config.toml
d_expert = 64
vocab_size = 4157
batch_tokens = [65536, 131072]
Below are experts of layer 5 (counted from 0) of a mixture-of-experts language model. Rows are named router (the router's row for the expert), gate (a neuron's input weights, with its number), up (a neuron's input weights, with its number), down (a neuron's output weights, with its number) and show model dimensions 96-127. Each number is 50 + 12 x the weight over its row's rms, rounded and kept within 0 to 99.
Before each expert's rows: a language model's description of what the expert responds to; "comes before" lists some tokens at least twice as common just after its tokens as in all text. This comes from a sample of Wikipedia text that the model never trained on. Tokens count by the router's weight.

# expert 21
What it handles: Final pieces of country, city and personal names, such as Pan-ama, Urugu-ay, Belg-ium, Natal-ia, and whole country names like Canada.
comes before: ",", " |", " (", ".", " and", "'"
router:58 44 57 75 50 58 46 66 55 50 37 48 36 50 46 49 43 59 17 24 48 37 49 47 44 70 45 40 51 51 27 59
gate0:48 70 34 64 59 36 43 51 54 49 39 39 42 46 41 57 39 48 38 47 59 56 44 49 61 46 80 36 52 43 44 43
up0:47 69 42 65 52 52 60 40 54 49 24 39 52 58 49 74 52 42 40 27 67 60 44 46 59 48 64 61 47 31 49 45
down0:63 38 34 27 43 48 56 72 48 38 43 59 41 50 61 55 50 50 64 53 29 38 45 68 39 71 55 61 55 60 63 53
gate1:52 47 56 73 60 50 38 58 57 39 32 54 31 66 49 29 41 35 34 33 58 39 51 40 53 54 67 67 63 59 47 38
up1:58 49 45 21 41 53 51 51 38 38 64 42 70 34 41 62 71 60 67 43 50 70 59 45 45 49 49 41 50 38 49 67
down1:62 36 37 54 46 56 46 39 65 43 65 48 44 53 58 59 40 43 86 44 42 48 47 32 37 52 48 59 56 36 55 52
gate2:63 59 58 39 48 48 41 54 41 41 49 51 45 30 40 53 58 46 39 63 50 50 38 47 64 53 65 54 50 46 46 52
up2:34 53 40 57 53 40 42 38 42 56 46 60 38 73 61 61 32 49 55 47 46 44 60 53 48 50 31 46 63 40 58 42
down2:42 41 66 31 73 39 53 55 41 45 51 55 54 68 53 34 67 60 53 44 38 49 46 58 31 38 67 35 41 43 50 43
gate3:39 56 40 38 26 34 46 64 51 44 52 57 74 42 50 29 37 48 29 29 53 62 57 43 46 68 57 63 55 62 55 66
up3:41 61 53 24 45 57 27 59 41 48 71 54 42 53 60 44 32 36 48 56 47 54 50 43 67 37 38 45 51 49 69 34
down3:38 40 38 67 60 59 61 40 53 87 41 54 31 44 25 82 73 63 36 52 28 19 39 49 46 40 62 71 55 76 65 59
gate4:40 56 42 59 44 58 70 62 23 65 40 41 58 46 42 57 78 51 41 47 58 38 61 44 52 60 54 48 48 54 51 61
up4:44 44 62 51 50 62 42 56 50 39 51 35 66 31 52 42 53 59 64 39 53 37 46 44 61 38 41 46 57 59 34 71
down4:23 46 61 49 46 42 46 50 51 68 41 45 43 50 44 55 59 51 48 61 61 56 49 52 65 70 48 48 47 48 46 37
gate5:45 60 42 49 39 49 65 59 16 54 56 58 43 46 58 46 67 24 65 35 51 42 50 62 61 61 70 34 45 32 39 64
up5:55 44 67 53 55 43 54 47 52 48 53 41 46 54 35 25 68 73 60 67 56 61 59 35 38 46 58 62 47 64 52 51
down5:35 46 65 51 67 33 58 29 34 35 59 50 41 60 65 45 68 32 45 45 36 49 64 49 34 43 38 44 50 50 50 48
gate6:69 25 45 33 48 53 55 60 46 80 49 54 49 43 50 40 72 57 26 56 39 73 46 63 67 51 41 44 36 44 38 61
up6:48 64 46 48 40 66 10 64 50 48 47 63 52 74 45 72 54 44 66 51 52 39 71 41 54 55 50 34 54 60 73 40
down6:54 51 50 51 42 30 60 30 49 50 62 42 41 43 65 40 27 77 42 38 51 44 50 72 35 75 60 74 45 67 30 37
gate7:42 58 52 37 39 58 50 53 46 38 37 57 55 54 67 35 73 75 54 44 61 55 64 44 52 61 46 47 35 42 54 77
up7:70 58 38 65 56 41 39 34 54 61 58 45 39 28 64 60 28 38 46 54 48 41 48 61 52 56 48 46 63 63 52 30
down7:66 46 44 61 47 41 40 40 45 48 37 38 28 65 52 49 46 57 38 72 36 62 34 64 52 38 51 68 37 50 59 51
gate8:52 34 57 46 64 54 46 63 58 38 61 53 46 29 44 64 39 36 53 31 80 55 52 46 63 28 47 53 86 45 27 54
up8:52 18 54 49 55 44 59 56 58 52 42 55 38 40 48 47 30 42 60 24 67 49 38 50 73 39 44 37 71 45 41 48
down8:62 51 46 68 41 39 53 68 41 63 36 63 58 62 52 71 54 75 48 50 36 52 46 49 54 58 58 54 35 51 55 59
gate9:56 45 51 39 51 58 39 44 48 51 41 56 67 37 38 29 42 57 44 67 64 36 57 60 49 33 26 51 56 49 48 66
up9:49 52 62 49 29 54 55 42 40 47 54 36 49 47 54 54 50 65 59 54 48 55 51 29 55 60 75 83 45 48 47 39
down9:43 56 51 37 40 47 48 55 54 60 75 70 31 43 50 31 53 57 53 38 63 49 68 47 54 46 55 24 70 39 68 48
gate10:69 31 41 55 24 56 61 52 56 42 40 52 51 71 60 63 38 76 51 41 51 40 39 56 43 36 54 50 48 21 35 49
up10:61 59 50 57 71 21 38 53 53 54 61 59 52 42 42 51 55 37 44 73 64 72 27 33 61 35 57 46 59 68 56 40
down10:35 41 55 46 55 48 59 58 28 45 58 54 61 57 54 44 55 80 35 40 32 58 51 55 38 36 51 59 55 48 54 44
gate11:66 69 46 61 54 42 40 59 28 45 48 52 43 52 45 68 33 52 57 61 45 20 36 49 37 67 52 67 51 45 42 51
up11:47 62 47 42 64 71 38 43 46 44 47 57 43 54 41 46 42 48 64 61 38 44 46 40 40 30 66 27 56 49 57 56
down11:41 51 52 58 51 41 79 58 37 46 46 44 63 48 37 49 56 41 30 40 41 45 51 79 63 44 59 61 42 45 33 61
gate12:37 62 57 57 50 56 43 46 65 48 51 62 48 44 49 43 65 38 68 36 64 49 67 58 46 67 31 47 44 52 40 57
up12:67 15 50 46 62 52 61 37 41 41 48 43 45 52 55 43 37 63 58 69 55 58 58 46 52 48 37 46 69 34 44 40
down12:40 65 39 51 47 45 37 29 54 62 58 59 28 48 35 55 64 39 41 52 77 50 61 58 62 66 53 62 33 42 43 38
gate13:35 41 49 52 44 63 30 61 39 46 51 38 63 19 37 53 47 25 56 56 17 47 65 63 51 54 56 66 63 47 49 44
up13:71 40 38 61 51 47 39 50 28 38 68 46 45 39 60 36 48 48 43 57 54 66 42 35 43 67 61 42 31 35 32 51
down13:57 79 52 42 70 74 49 38 42 63 63 46 59 61 44 68 69 47 40 45 36 49 43 63 49 44 61 45 35 47 46 47
gate14:51 42 57 53 44 46 48 60 50 64 69 55 32 39 52 64 44 49 53 49 57 65 34 54 57 40 18 60 55 31 35 63
up14:57 21 46 44 63 44 41 68 47 50 56 60 55 47 63 44 52 40 21 45 52 32 23 56 44 50 36 72 66 55 17 66
down14:58 78 37 43 59 56 61 45 47 53 47 54 68 67 12 54 45 45 59 49 40 46 40 58 37 38 57 52 43 44 55 48
gate15:67 48 71 33 66 44 40 53 49 58 49 44 60 36 40 24 46 58 25 49 49 42 58 56 48 67 41 55 62 59 41 29
up15:60 47 70 43 61 47 65 59 58 47 43 36 43 49 33 34 31 62 57 43 61 40 56 50 58 64 52 59 60 54 31 29
down15:60 66 27 56 46 49 65 84 63 39 70 41 49 47 49 45 68 71 61 37 64 50 60 61 53 30 67 53 40 33 48 57
gate16:46 33 33 24 51 58 44 43 38 44 52 30 72 55 61 23 45 58 35 40 64 44 46 60 38 52 55 42 48 43 52 30
up16:52 54 61 51 52 50 34 29 51 56 55 58 45 72 36 45 53 45 59 59 52 47 51 40 45 44 32 72 60 41 42 59
down16:49 59 24 52 41 34 69 55 45 48 52 64 72 57 49 55 49 63 33 51 58 53 43 50 29 71 64 48 38 60 43 44
gate17:43 58 61 47 38 34 49 61 53 81 33 40 44 46 79 54 58 41 31 21 49 29 43 23 63 52 65 80 42 43 22 49
up17:35 35 50 27 44 56 47 34 56 37 69 54 65 46 47 30 45 54 49 67 58 66 67 70 58 32 22 36 61 59 68 58
down17:50 41 63 46 53 35 46 46 51 75 19 57 55 60 41 63 53 59 52 24 51 52 49 24 56 44 42 75 44 47 38 57
gate18:40 41 55 48 51 74 58 82 51 52 37 62 35 68 64 51 46 55 59 50 61 40 69 48 37 48 35 52 47 64 48 52
up18:55 71 52 54 41 61 72 55 44 58 44 43 49 61 45 65 56 55 67 56 53 52 81 61 39 39 37 65 39 69 72 58
down18:33 57 46 49 57 37 54 51 60 28 83 54 48 57 47 49 43 36 28 41 32 47 43 59 55 39 61 46 35 55 41 36
gate19:36 62 63 54 63 83 29 65 47 41 43 39 47 43 50 46 63 63 57 45 48 37 83 65 36 53 37 44 40 55 50 47
up19:55 55 52 66 52 59 41 57 45 40 43 57 48 51 49 35 56 73 61 83 75 51 55 52 62 46 39 64 47 37 39 51
down19:54 39 42 28 30 36 70 50 30 61 58 78 65 48 35 56 55 50 25 59 72 43 53 46 65 54 59 59 56 56 63 42
gate20:45 52 51 36 54 47 49 70 55 56 53 45 52 70 42 55 44 39 19 54 52 32 63 48 47 64 53 45 48 54 46 40
up20:35 57 61 42 47 42 66 31 44 69 43 59 64 40 50 50 73 40 73 56 52 61 56 50 45 56 27 52 27 36 56 62
down20:71 51 46 54 69 40 50 60 43 50 56 37 42 63 42 51 50 27 40 36 52 45 54 29 40 30 55 68 59 41 54 32
gate21:65 39 61 24 37 36 49 20 64 60 53 34 55 37 58 56 46 53 55 47 46 40 50 61 34 81 52 52 58 47 48 55
up21:49 64 59 44 51 53 64 44 54 50 55 32 64 42 45 70 48 46 60 61 38 44 57 56 48 58 28 42 28 42 69 74
down21:72 48 73 50 46 58 37 29 42 38 47 36 22 40 54 37 42 53 58 72 69 69 32 52 61 44 45 45 63 72 56 44
gate22:54 51 46 67 44 56 59 32 63 42 75 50 28 23 45 41 41 61 74 57 46 65 62 41 38 54 36 54 65 35 60 55
up22:63 48 62 79 50 49 56 42 57 44 51 54 28 41 42 39 50 54 68 54 39 71 61 25 48 38 44 60 70 47 51 67
down22:29 66 67 46 45 52 46 60 42 59 69 50 55 38 58 42 39 37 85 37 48 51 51 40 42 41 46 37 65 49 52 30
gate23:69 32 54 62 66 40 22 46 34 67 26 49 52 66 51 72 59 31 83 40 53 41 37 45 57 39 48 64 45 70 47 49
up23:60 51 43 63 85 28 34 68 57 60 48 50 46 50 47 61 73 60 61 36 48 37 55 55 58 49 38 47 57 56 54 50
down23:30 60 58 53 33 56 55 56 58 39 77 47 47 40 63 51 29 42 28 45 43 59 50 52 36 39 80 45 52 35 54 50
gate24:43 57 53 35 49 55 50 51 36 52 34 50 68 52 51 40 49 48 41 72 53 70 42 47 36 62 49 32 24 34 45 61
up24:36 44 35 61 38 57 57 40 58 48 41 62 39 51 43 41 56 40 54 52 69 35 54 67 56 52 68 69 51 60 47 72
down24:41 52 41 31 63 69 44 51 70 32 62 43 37 57 67 46 59 37 42 34 41 38 39 62 39 54 46 61 62 32 38 64
gate25:53 56 48 23 27 58 48 41 40 59 44 66 49 42 59 59 26 66 37 45 45 40 58 55 33 69 51 45 48 47 55 48
up25:55 31 35 42 43 52 38 63 40 53 31 60 40 69 48 71 65 50 61 56 62 51 55 42 68 66 38 59 65 43 51 54
down25:28 50 55 62 43 35 48 77 54 53 36 31 32 44 58 57 61 69 45 52 52 51 76 39 59 45 62 74 64 31 34 54
gate26:40 31 64 40 32 52 44 51 68 46 56 54 43 59 31 46 64 57 29 71 14 44 46 53 40 44 40 54 57 47 40 59
up26:58 35 49 65 44 62 64 56 57 53 47 60 41 58 48 34 56 55 27 51 58 48 20 58 38 40 27 49 45 65 49 46
down26:60 73 26 32 67 51 48 36 47 32 38 40 62 65 39 30 53 41 50 55 54 50 36 51 27 28 46 58 40 41 43 50
gate27:60 38 43 43 61 69 31 51 56 47 54 33 31 72 34 65 56 48 52 58 64 39 43 44 52 49 69 52 41 57 53 61
up27:28 60 57 54 55 56 37 48 55 46 27 49 52 35 36 35 49 35 29 44 51 33 44 60 42 57 28 60 64 46 47 51
down27:49 34 53 53 61 55 45 46 50 60 47 49 48 62 34 71 60 57 56 29 49 45 42 39 54 48 58 62 50 33 58 43
gate28:40 48 72 65 52 38 48 60 27 46 46 58 51 40 50 77 60 34 45 54 40 56 60 50 43 44 52 41 58 28 46 53
up28:54 46 44 57 42 36 55 61 38 53 36 45 70 48 49 56 48 39 49 57 34 31 51 58 65 52 54 61 67 40 68 50
down28:52 57 69 62 81 61 63 34 48 34 43 27 38 58 55 48 37 57 64 59 54 61 36 58 48 38 43 48 36 55 53 73
gate29:39 53 23 38 63 64 52 34 73 55 41 48 53 67 48 53 36 73 47 64 26 76 73 56 57 55 47 37 56 37 48 47
up29:60 50 62 49 20 31 69 54 29 58 53 37 45 50 55 37 57 41 44 60 38 40 43 54 37 22 38 52 36 42 33 58
down29:30 54 58 54 69 41 68 56 78 69 49 53 43 69 40 43 44 48 49 42 46 67 59 59 41 58 53 45 45 48 51 40
gate30:28 78 47 66 31 39 41 61 61 61 39 62 66 51 53 60 57 61 54 47 47 57 53 40 33 34 49 57 58 42 57 65
up30:76 35 32 27 65 62 52 48 34 48 47 35 70 54 45 27 38 50 47 51 47 39 66 52 70 62 33 48 47 65 32 59
down30:59 67 53 58 52 57 43 53 30 28 59 54 63 57 47 48 49 66 27 44 44 15 68 50 51 56 51 44 44 64 62 77
gate31:57 42 56 51 56 51 32 46 51 59 38 58 37 66 50 49 72 50 47 55 44 51 40 35 62 42 49 62 50 37 34 59
up31:57 12 62 47 49 47 52 55 51 62 41 55 43 54 41 70 55 59 57 52 48 31 29 59 51 41 51 47 60 43 41 49
down31:58 46 54 58 41 54 63 44 66 58 54 49 65 55 44 49 42 37 37 47 67 38 46 48 68 37 44 57 47 64 44 53
gate32:72 34 44 46 41 55 60 49 59 47 54 57 35 34 47 32 40 64 87 34 36 58 62 55 34 45 80 56 60 57 58 53
up32:22 40 71 38 40 45 50 40 65 70 47 61 65 64 50 43 60 23 39 52 59 46 50 32 60 45 25 48 14 48 33 55
down32:69 37 46 42 32 48 48 35 41 43 29 35 44 45 53 47 42 50 80 57 34 64 58 43 38 65 51 32 70 57 67 43
gate33:35 67 48 64 48 44 40 53 48 62 59 47 38 44 59 45 60 39 66 49 40 64 64 59 42 55 66 48 53 31 47 76
up33:54 50 33 58 71 43 52 48 53 46 68 50 36 36 42 57 51 64 83 50 42 59 95 47 49 46 63 60 54 35 57 33
down33:29 52 56 61 43 56 43 60 56 67 51 34 74 49 48 38 39 58 51 45 65 61 52 63 55 53 47 37 52 43 67 58
gate34:56 56 60 37 40 44 45 56 63 49 24 36 37 60 39 31 58 39 49 30 69 27 65 48 49 47 61 34 41 33 30 53
up34:54 43 29 57 46 67 49 37 60 38 52 56 39 60 70 44 47 51 41 37 44 60 61 58 40 70 46 64 51 44 45 64
down34:59 62 31 53 57 55 56 46 50 66 68 42 62 50 37 50 34 38 69 31 58 60 44 56 42 51 37 54 46 40 60 46
gate35:33 67 44 62 56 61 30 55 54 46 22 76 58 41 50 43 45 51 39 55 41 42 43 54 50 39 60 40 68 46 49 33
up35:72 42 57 42 48 45 60 40 46 64 62 15 43 66 48 65 50 50 63 47 45 64 63 49 52 75 37 53 46 57 48 76
down35:36 61 47 61 53 39 30 50 45 41 33 67 62 40 46 52 70 86 59 41 47 52 62 28 57 34 57 59 52 35 45 41
gate36:69 61 47 46 56 70 37 43 21 61 56 47 52 43 46 47 54 56 59 41 57 54 80 39 52 61 65 43 32 31 53 58
up36:45 43 63 54 56 48 53 42 64 44 46 49 39 42 59 68 31 50 68 36 55 64 30 41 60 54 58 38 47 41 52 50
down36:55 61 35 49 65 35 51 70 42 49 60 48 56 37 55 30 61 52 37 55 43 44 54 41 35 56 50 61 48 55 33 48
gate37:66 50 33 57 41 52 48 57 56 59 46 69 50 43 48 48 33 56 40 57 62 62 61 45 30 66 54 57 47 38 57 69
up37:38 20 52 42 42 53 56 59 29 35 50 35 61 53 48 33 46 32 55 41 38 50 61 69 61 50 62 41 36 38 29 48
down37:58 61 55 55 38 39 39 42 63 37 68 52 45 70 90 46 70 53 58 85 41 27 62 50 49 70 50 50 26 78 38 53
gate38:58 41 37 63 68 61 53 59 61 33 51 53 28 72 61 41 63 44 52 49 77 40 33 60 52 53 58 53 41 52 39 46
up38:38 55 41 42 55 40 45 39 41 45 49 30 49 37 51 43 27 55 40 39 45 39 53 43 57 32 62 50 52 43 30 45
down38:39 50 45 64 45 67 48 71 46 38 44 61 38 69 45 61 54 38 66 61 54 45 46 49 54 57 37 65 49 64 46 34
gate39:37 24 50 28 34 49 27 35 52 49 28 60 31 45 57 68 68 42 70 64 47 39 48 49 43 53 71 66 55 52 47 42
up39:64 51 46 69 53 51 64 61 72 35 63 46 66 44 40 48 27 64 48 37 73 62 47 44 62 61 25 35 60 40 55 54
down39:71 36 49 59 64 56 44 64 48 70 42 52 35 56 57 36 59 59 42 53 83 54 51 30 48 39 60 51 57 45 30 46
gate40:41 51 44 58 60 38 72 41 54 62 27 52 67 27 51 49 43 63 46 56 57 52 64 47 59 54 56 34 39 40 43 50
up40:41 52 45 64 22 63 55 61 49 53 58 48 55 58 55 49 54 50 50 27 33 41 52 43 46 59 34 53 37 41 36 40
down40:58 41 77 47 59 42 65 58 37 55 44 45 68 49 56 37 59 64 55 59 45 61 44 43 50 32 58 61 52 50 61 52
gate41:45 49 33 50 45 54 54 59 45 41 51 47 51 29 38 56 13 52 37 63 56 66 42 40 46 55 54 38 30 51 32 60
up41:59 60 53 50 37 54 71 44 50 61 41 45 67 42 67 45 52 54 55 33 55 27 67 58 58 63 54 54 54 28 45 24
down41:62 43 77 61 38 57 43 43 53 40 40 44 47 55 36 48 52 71 48 69 41 42 56 62 39 33 42 36 47 42 51 54
gate42:90 30 35 73 64 53 66 58 55 34 53 36 38 46 39 42 67 58 56 43 43 61 50 65 48 55 32 46 41 52 62 62
up42:58 45 56 37 45 60 31 36 51 30 66 72 52 65 65 46 61 41 33 44 61 48 53 50 42 49 56 37 27 24 39 48
down42:57 64 41 57 45 56 52 71 21 60 43 66 43 49 38 43 58 59 45 70 34 74 67 56 31 59 44 38 35 68 37 44
gate43:60 56 42 61 40 52 77 52 48 49 48 32 38 56 51 71 50 54 36 41 55 78 44 44 64 46 58 58 39 57 52 57
up43:43 29 53 35 59 46 49 54 58 53 49 73 64 58 59 36 82 49 65 59 29 45 48 64 46 52 52 49 66 19 39 36
down43:71 66 43 46 24 60 58 59 37 48 33 35 45 49 50 54 38 64 41 41 62 60 50 67 43 47 57 64 50 56 57 60
gate44:52 41 61 28 61 52 38 61 36 55 34 59 52 49 46 48 54 43 43 40 38 59 55 55 36 44 68 67 60 45 52 52
up44:50 44 48 33 59 54 33 58 51 70 30 52 52 42 51 52 67 26 31 39 56 43 48 59 47 61 53 56 39 58 59 63
down44:48 51 62 59 43 71 67 35 65 50 64 35 53 58 52 42 39 57 36 28 47 44 49 26 66 61 66 37 53 56 54 30
gate45:40 48 65 47 54 56 58 60 52 38 48 65 15 56 56 46 28 77 26 36 53 41 60 56 49 44 60 46 61 54 33 21
up45:37 52 60 43 54 57 61 62 49 36 64 63 01 68 50 54 30 53 42 33 46 48 62 68 34 40 67 50 53 56 45 56
down45:35 49 49 55 55 70 41 37 31 62 42 66 48 68 59 53 63 58 56 65 68 58 37 57 43 54 38 61 37 65 50 43
gate46:33 55 68 45 53 74 41 65 37 55 55 43 47 60 32 51 42 53 60 45 35 61 37 50 37 56 64 46 37 62 85 52
up46:55 46 51 67 43 38 63 51 63 66 72 34 45 59 70 52 51 54 46 59 35 50 35 37 49 73 37 52 49 46 33 31
down46:60 61 70 33 64 62 35 67 61 40 53 38 58 31 55 72 53 45 58 72 31 47 30 31 39 45 44 48 48 50 59 34
gate47:63 75 47 64 27 60 47 54 48 76 51 46 67 54 40 71 62 44 64 51 46 37 55 53 60 23 34 36 52 69 47 47
up47:58 49 51 49 46 61 52 56 59 29 48 53 57 70 67 57 37 42 33 47 74 37 58 56 37 71 48 46 40 48 53 43
down47:53 46 53 50 52 38 50 56 27 44 20 49 44 28 44 49 60 41 45 52 46 41 42 58 37 57 78 69 33 38 50 52
gate48:52 56 38 32 63 36 39 43 58 52 48 33 40 35 54 30 52 59 42 57 27 45 68 54 50 60 49 51 51 64 43 58
up48:41 47 41 43 43 43 62 44 66 47 49 45 60 67 60 33 51 62 41 28 59 49 45 40 56 58 16 48 38 70 52 53
down48:45 54 57 35 14 51 38 47 42 56 42 43 80 76 61 36 50 50 53 65 54 39 34 47 38 84 45 64 34 51 29 55
gate49:46 53 55 52 27 63 66 61 46 56 31 52 46 47 55 49 57 76 29 55 60 50 45 60 32 55 52 75 46 47 23 61
up49:32 55 60 40 50 43 70 66 69 50 35 53 34 52 45 46 33 41 45 52 59 66 53 57 54 57 40 68 66 35 37 63
down49:63 44 46 66 36 43 22 63 57 71 61 48 27 34 63 42 41 50 40 28 76 38 62 61 61 44 56 52 66 62 40 46
gate50:61 70 46 68 38 59 46 43 37 43 36 55 67 53 48 46 50 50 72 47 77 41 65 42 14 38 38 42 40 45 58 66
up50:25 57 47 30 37 47 44 53 36 71 48 31 56 54 56 62 56 38 37 63 39 79 39 54 66 58 63 55 57 55 46 40
down50:71 60 48 62 58 52 54 50 53 58 42 58 57 56 74 65 46 49 69 63 54 47 46 19 50 38 45 41 55 40 54 57
gate51:51 42 67 61 48 44 41 49 25 41 41 30 50 50 48 50 57 50 51 49 31 42 48 65 49 50 65 58 58 34 55 54
up51:62 62 24 41 69 45 66 60 73 63 56 73 40 45 43 47 66 57 28 50 49 56 56 46 51 55 42 62 44 71 30 51
down51:51 27 50 65 35 56 49 66 41 38 30 51 51 54 89 42 54 50 64 43 49 61 54 45 52 39 49 34 60 53 42 86
gate52:37 50 32 61 58 54 51 37 46 32 30 38 57 39 45 40 53 49 47 63 58 76 50 38 25 45 48 53 65 54 62 64
up52:46 55 27 42 53 40 78 27 51 42 51 34 23 47 53 67 52 46 23 63 59 32 62 52 29 83 76 34 48 59 48 48
down52:40 44 51 39 63 44 47 69 57 43 62 56 41 45 57 29 41 51 43 28 33 28 46 58 47 54 40 67 45 83 37 36
gate53:44 54 67 36 57 47 42 66 63 40 50 56 28 52 50 47 58 43 57 70 37 46 54 50 41 57 26 52 58 61 57 80
up53:61 51 36 47 63 55 59 26 42 61 42 49 68 64 42 52 35 58 38 37 60 42 49 53 44 54 52 78 48 55 31 39
down53:45 79 35 47 43 48 31 31 63 51 70 47 41 57 52 60 52 37 31 71 49 51 73 32 54 48 48 63 43 37 39 40
gate54:63 54 47 51 37 51 59 73 55 39 47 45 51 44 60 79 39 45 45 21 31 51 50 51 34 51 41 62 48 53 54 62
up54:37 31 48 56 44 39 41 33 54 57 61 39 66 42 45 34 58 40 33 65 44 41 38 33 33 61 58 53 48 47 67 40
down54:60 49 53 63 26 66 60 68 38 19 66 44 42 44 46 66 56 49 74 62 47 38 58 55 48 45 34 48 36 26 43 79
gate55:30 51 36 57 31 38 57 46 34 36 53 54 54 49 61 53 44 54 41 53 50 22 41 47 41 42 68 58 41 40 37 36
up55:60 71 62 63 27 34 58 61 51 40 49 47 45 30 51 65 52 57 39 58 57 63 41 49 38 49 61 44 51 46 29 40
down55:33 54 51 39 53 72 58 52 26 59 61 51 56 46 34 62 32 43 52 58 50 42 56 53 35 36 57 57 36 31 59 65
gate56:58 31 66 53 48 43 48 63 24 61 43 58 70 46 58 44 58 65 46 42 47 57 58 41 57 45 56 65 47 66 40 62
up56:59 50 52 63 43 53 14 23 64 51 61 48 43 51 43 41 57 54 51 55 58 59 45 41 51 55 21 36 52 33 63 61
down56:63 51 44 49 34 55 49 68 47 64 55 47 60 38 67 74 51 38 48 68 46 48 31 51 43 67 40 65 49 48 67 55
gate57:48 60 61 58 34 54 46 69 54 45 47 55 58 41 59 29 51 64 46 39 57 42 46 35 50 38 30 25 77 44 36 48
up57:41 38 47 42 54 33 39 36 42 33 31 37 40 47 48 30 58 57 36 38 55 51 70 65 46 45 84 28 67 40 51 66
down57:56 48 60 43 48 63 46 50 53 24 49 49 67 39 57 43 58 32 17 56 32 41 56 34 53 56 46 53 52 48 55 52
gate58:54 52 52 51 63 31 45 71 44 49 37 55 51 60 48 41 40 44 50 39 51 62 44 62 42 73 35 59 49 57 41 49
up58:63 51 50 51 43 33 45 53 61 58 17 41 46 42 54 28 60 49 57 37 51 76 66 62 27 70 61 47 32 53 63 55
down58:31 53 40 46 65 46 61 45 47 73 18 31 38 60 36 57 59 42 63 46 47 47 62 38 32 36 45 58 59 53 61 44
gate59:68 64 52 38 29 24 36 62 64 52 46 27 47 46 60 42 60 39 64 24 44 43 40 47 61 60 39 24 46 67 48 78
up59:46 61 43 44 56 43 63 46 41 50 56 66 48 79 47 46 47 64 25 62 59 69 56 52 53 66 79 40 69 33 59 55
down59:43 51 50 51 46 32 44 55 36 19 52 49 57 52 54 55 60 57 48 55 78 27 43 36 72 44 37 54 52 48 36 41
gate60:36 56 44 56 69 57 30 50 50 45 36 61 64 54 59 56 50 30 32 60 63 34 78 52 58 38 37 39 59 55 77 64
up60:45 56 41 58 55 54 54 66 41 50 28 63 57 54 54 56 50 37 12 57 55 66 77 43 54 36 37 13 57 57 57 72
down60:46 41 57 62 50 61 66 37 64 58 66 48 52 63 41 51 40 79 55 47 63 30 46 60 49 43 42 59 36 43 52 44
gate61:63 58 49 55 83 66 44 49 59 36 43 55 28 61 43 57 46 61 42 34 49 41 39 56 51 65 36 67 45 67 48 61
up61:31 59 47 58 32 55 56 43 32 45 48 48 66 49 45 51 43 48 37 55 46 28 65 53 48 40 38 18 35 40 45 57
down61:51 60 67 61 59 62 48 61 42 43 51 34 39 40 44 51 61 54 50 45 62 58 86 44 47 49 47 43 46 44 44 55
gate62:44 51 26 52 43 50 34 51 61 55 40 59 55 60 33 47 57 47 41 39 68 55 53 37 42 54 25 48 39 50 36 39
up62:52 39 57 57 47 54 52 59 59 33 33 63 40 52 49 36 41 54 42 47 37 36 35 32 55 59 49 50 67 58 21 40
down62:42 81 35 64 62 42 54 74 58 34 45 78 46 62 45 62 56 63 26 53 50 59 36 64 47 61 62 30 48 31 46 72
gate63:37 66 53 61 42 68 54 38 44 41 61 69 35 39 49 55 37 66 37 68 67 54 48 50 60 56 67 58 32 66 53 70
up63:46 52 44 39 46 40 55 39 49 48 53 52 35 55 46 47 63 43 48 70 57 38 55 55 62 30 48 43 57 46 23 32
down63:40 60 36 53 60 60 35 25 48 37 60 58 40 60 56 38 46 45 37 59 62 50 51 61 34 65 41 69 64 60 29 28